{"n_layer": 12, "d_expert": 96, "activation": "relu", "balance_loss": 0.000374, "balance_bias": true, "lr_router": 0.000334, "norm": "rmsnorm", "lr": 0.00171, "beta2": 0.99, "seq_len": 512, "train_tokens": 359800000}
Below are experts of layer 7 (counted from 0) of a mixture-of-experts language model. Rows are named up (a neuron's input weights, with its number) and show model dimensions 0-223. Each number is 500 + 50 x the weight over its row's rms, rounded and kept within 0 to 999. Numbers have three digits each.
Before each expert's rows: a language model's description of what the expert responds to. This comes from a sample of Wikipedia text that the model never trained on.

# expert 5
Row-ending pipes in wiki tables, digits of years and dates, and nouns after possessives or determiners, such as his birth, future, century.
up1:563445531549489460517515483550492528487534493484522474491536496508523617551515510470394437435549439552436513474564488542498511380410482470491577516575450484515521528467457521519409452455478473539518521448511472517539409455591605440612409562404506505447519516518537468555546508504435516517478591426393577560529507466457472498561537465466491518530510513438476529443476474488417539505518521463479531457406399447482443537594430548554505540531523506548474472532471389544562458539512467455457560597461527579596578481491562441606508479517527467501564450604560489510675503473465504531577453453503508513535536603449447494519512489503438570477520526513560436489468520397498533512572

# expert 7
Later pieces of proper names and acronyms, often right after "the", such as MMDA, EBRD, GPS, Rovers, Railway, Corporation.
up1:524540521470528516580489497483448508469506566391524571527541524521478565514451470511526563512478557535479578416441539602545560440508531452501425483582552549464506607525496529609474519598499564512516439520470523525449498502384455570428623384479478525523521548482523401432475458533501489507504460569500453479497465584532468459533520465572484618478583455438531453441421499481545428453493540504522494548555519526464551464422555477558502548515403567490507501539451478397548505441455640502525464463552513588512457457536572505528495541464393487481439416466509431607537480403430492564533563478441512504427432456496496428542486538485471529450511442513555505499506533590426509444455

# expert 28
Final pieces of surnames and taxon author names in lists and tables, such as -ner, -mann, -ov, -en, Jr.
up4:546376487524521470462524527491414471473616538539453509543514374494576440433524471603512523388554552510484539446546554524620493503495493462490436531484481449546465548436461447465494508467488466491421477563365479451449531525545453512382591487510559514447519536524423465527593471464524461513452561500542524502499547439454417454476496514491486547506477460457440447545511588438457538490562468514561512473531407528577462521470540489488507470485534532502523576491523564550440459513509584404484558459484462585591461554528490385547474522484431463481451537545536523433513414521521516479446473566566545495615425443489486546504514516548494338531457624521554452451574523512520473502451

# expert 26
Short syllable fragments inside non-English names and scripts, such as Indian, Korean, Japanese, Thai, Arabic: ya, ang, ai, ā.
up0:468570500508468493511464449552381472484502443532556539483517454441512421555532468495559417501479406431497468463481499519404453537471490453589527467513502543481480631507452446521527484476514525395493582476429478535416553529561473473617547516434454483469515518456462536471513520512491450443436473451522472454476482553623515409531522590581521554507517506515507561495470469411478521474417594408634515409566478489424507465439514530497462458464472564490521597499523445401507482548496391468524458496495497503506566465421410543569464507584473451445558479558436519525520534509535523417461513486481498426527511501426484561508416438492449456508473601418399406562520390462485494504459

# expert 2
Place-name words and their lead-ins after in or the, like United States, New York, southern California, throughout western Mexico.
up1:563517499478444495457542480470511437552518478545392490478582521483454511475496441507398470542422511480527564516609564438457452536503511488485505506478512566536534491610461493534499552624503483444572441541546463546472522482496594485421423494518497448476450506470555532446477475484562516544477486567467477579455424475486551576452548488544456541500467554535380551524551422524427415555474401588551418525507491457423498516544495489498433485501508532575441519482546468584452409480436495333434388498553524559485500515480562583479535529594551526455476415529507582431570575481455553438478507504524446522526373525414436500519573546525538513546477449537504476583402488501488465496465

# expert 17
Verbs after subjects, auxiliaries or to in narrative prose, such as began, moved, returned, able to resist, would reissue, came to an end.
up9:511483520469496523537495541431561466457461579496533507530529526541547402482552350532521515453565472521482558557484504464508503548433468498515473488508395500459488511475475533491497568381596558451567609475408462462515483414417545490526522574437510455531575488499415532524483509412485485481481573459569526593466495567580523523458494545479513527409456510551484515508548431472514609435389380465491554442466523501446489419545511524467507514367481465463625491420564471530555481464521542508521502436460523527525483586487408532495615541501418514486505421566559511483432515476502469530594545497492446467442492439537472559519499507477516609435461520384445533556578512455490577504522

# expert 16
Word pieces and accented letters inside Spanish, French, Portuguese and other European names and titles, such as é, á, ü, -ado, de.
up4:481536562455489503464415291407402570518510450458517506575597446472526461459483546550478440482474436448452496483538476552403568494456570466421533532549476494471465550540490513515508558371451562365514475515504640457465468504439511517457438453509523513478572402433503484431475444440451612552524437431434459480508472514541496541425528565493530594464456467482517455518494429533406464536506462488544447538486433449576444531548444528448474475480511545475554444431465438408523435493614439469533504544477483580493442404504514481492447500536500523496565536554467470460487499463439551454509519537510436527552544487519423596527466462476430509510526528492506405523460535518500501497460

# expert 30
Month names and the digits after them in dates, such as In October 2025, December 18, 2001, born 1941.
up3:515419527475526543398582501598471484557473483535433552501429466578448452613404532560551412517475491520416438494446426545488470458552571441551536522504544483452540553561520487506440534440395497449553515428547542509521359544474401555461538474515459508474510519445478513532528536490451512477411489404473496499439525503449533429437545483543516548531504519521612601455459586394486493524505489445525468490465466534500523449572564535479484587392465496539441509586535547559516465508532448526648594480442546537574572536560454492504511523553456485512522501499489535585493539532502557450594548410471494465528577469486584550572522508571454517462478516555486471553454461569454511569487

# expert 9
Nouns and word beginnings after quantifiers or prepositions in general prose, such as many village names, other enthusiasts, carbon cycling, various.
up1:459461450387548500572516487482472438595522577575452507554444512567530537532493498598501488463492606488482569486497430511531476547515455551466510514548424544553557561496445442518535400469446435404441531502413484407476572452518447457560518452532535473436595548493495501610482549517501494595554389559534476466553579443498448452407503474464497430504471494516447456548572510431555418523478484557573439464519613524435469595443477535585461494507520507481493475452515540495511495441510465488501524629481501499521524506564516420601485526436547544449579449498505511523464500561477520564474537535441418448491543530443451559541390542401591584522472451528494448511592554492461498535501

# expert 31
The words the, its, their, his after "of" or a line break, and the | or == that open tables and section headings.
up2:517532420369487528474473434496509424571505523487466556517474528522624523497423510484414524555487531476492505475549491527580488500444571518513557541443476525455536582512538485450547583527445464483553499432469490488517498517551416503538477541470564468491500532556555527564589516472481459536517522511437502495593585463469472502452452547562642581481530486458422482436457413508544443426498476472530531510603538593388477575414516495562453599472491490465453459503499480469528493420489439493409468563582581566485555514529553397454472536515476622593476575481512475515546543530578521520564549561475437523440451459406436497408498524501555524437533480547517382437464465554511545427541

# expert 12
Modal verbs and infinitival or purpose to before a verb, such as would, could, can, may, in order to.
up8:610539492496533487517464521471548509454444554448426397544361477487560429518440381501502493518502548432461597453571489441453503437577485502416635476441469488535523475507509572415529579485537487538560528616517503526427477518461449518521529522468508482415474481458624489523509468447524503457516534322518457539486515498513463523482517507388509601493538483597471464423532504535552480479477552453515516558496508650489584452452516488566412481523485400503503441427521566416551482463500525429536466478525499491491509468514470437562530515534481504507553467534601471432501493542578588508529566514452463455493469477492461550439492569488499546627524496460417503566486522483523457548527

# expert 29
First word pieces of surnames, places, clubs and species names, often capital letters or syllables such as Carm, Rud, Sie, Mal, Viscount.
up1:553451485546505559483479447415524520549533536411487588465518490427621487474511522441505578489580485532544500521588392446475496546451573506483468498544545477457527432450468567518605508489410418495525529461449420537591472473448526562419516516372492507566491488558491426439342483462452530568477486447507506490593457417490426537492490411400492479458399460514495522463489536502466499443545528475457534464487470514488469483432587590484531607562422550487543474455443449499455457508496546561481460482527518441535438505401541479416540470487414451482415511449397452509515516472449559484516553502558526446530480532539535487586541573460583506590503574497582585475498479504529472481526

# expert 8
Pieces inside abbreviations and initials such as O.H.M.S. or W.E.B., plus digits in scores, subscripts and non-Latin bytes.
up0:562482463492571505492482566521562518522471473458507453519473575551526454502536530581473399480449542468443552391522481397480456445524519308520387527550554509527533540531504602483505524479531488508568499479456630614440492522477492507469487487477437588492435382511505515447529506495487558473515395530436463517517490487453543421505548489539445511602606558543458457427517482475513503532533504451572431488474514516477461434535578611470537544419489483474427498428426469396546465438497530516501491488471577503504619558476452475559387480514424540394493458525569477630528535460521539476473476537472497437459492447520504494488473552465560502478542582446402535530477536462533481499499

# expert 10
Year-start pieces like 201, 199, 200 in dates and tables, plus linking prepositions of, in, for after nouns.
up3:491582516429457510403439433535454482496499521443567531485544436434443487450588506465520525427432524495553574550474589484473519552498496400537420513484522405460555489457419568439572492553406449503462384462412430465512621458522485397441438363470413560511495502522449445482499525564512532508509531526407520515557434520466464534539564494592425474588559528517442518542548582471517441566467552454462505480509547525457541421503538456443445479570506513514480501489582530518578469599509492445494545538505504515536504503494404441539552492452529540401580482511521509470574556414528568575491528517488467475505483474530391506513575485413450461451451427472584503511474547541440500470465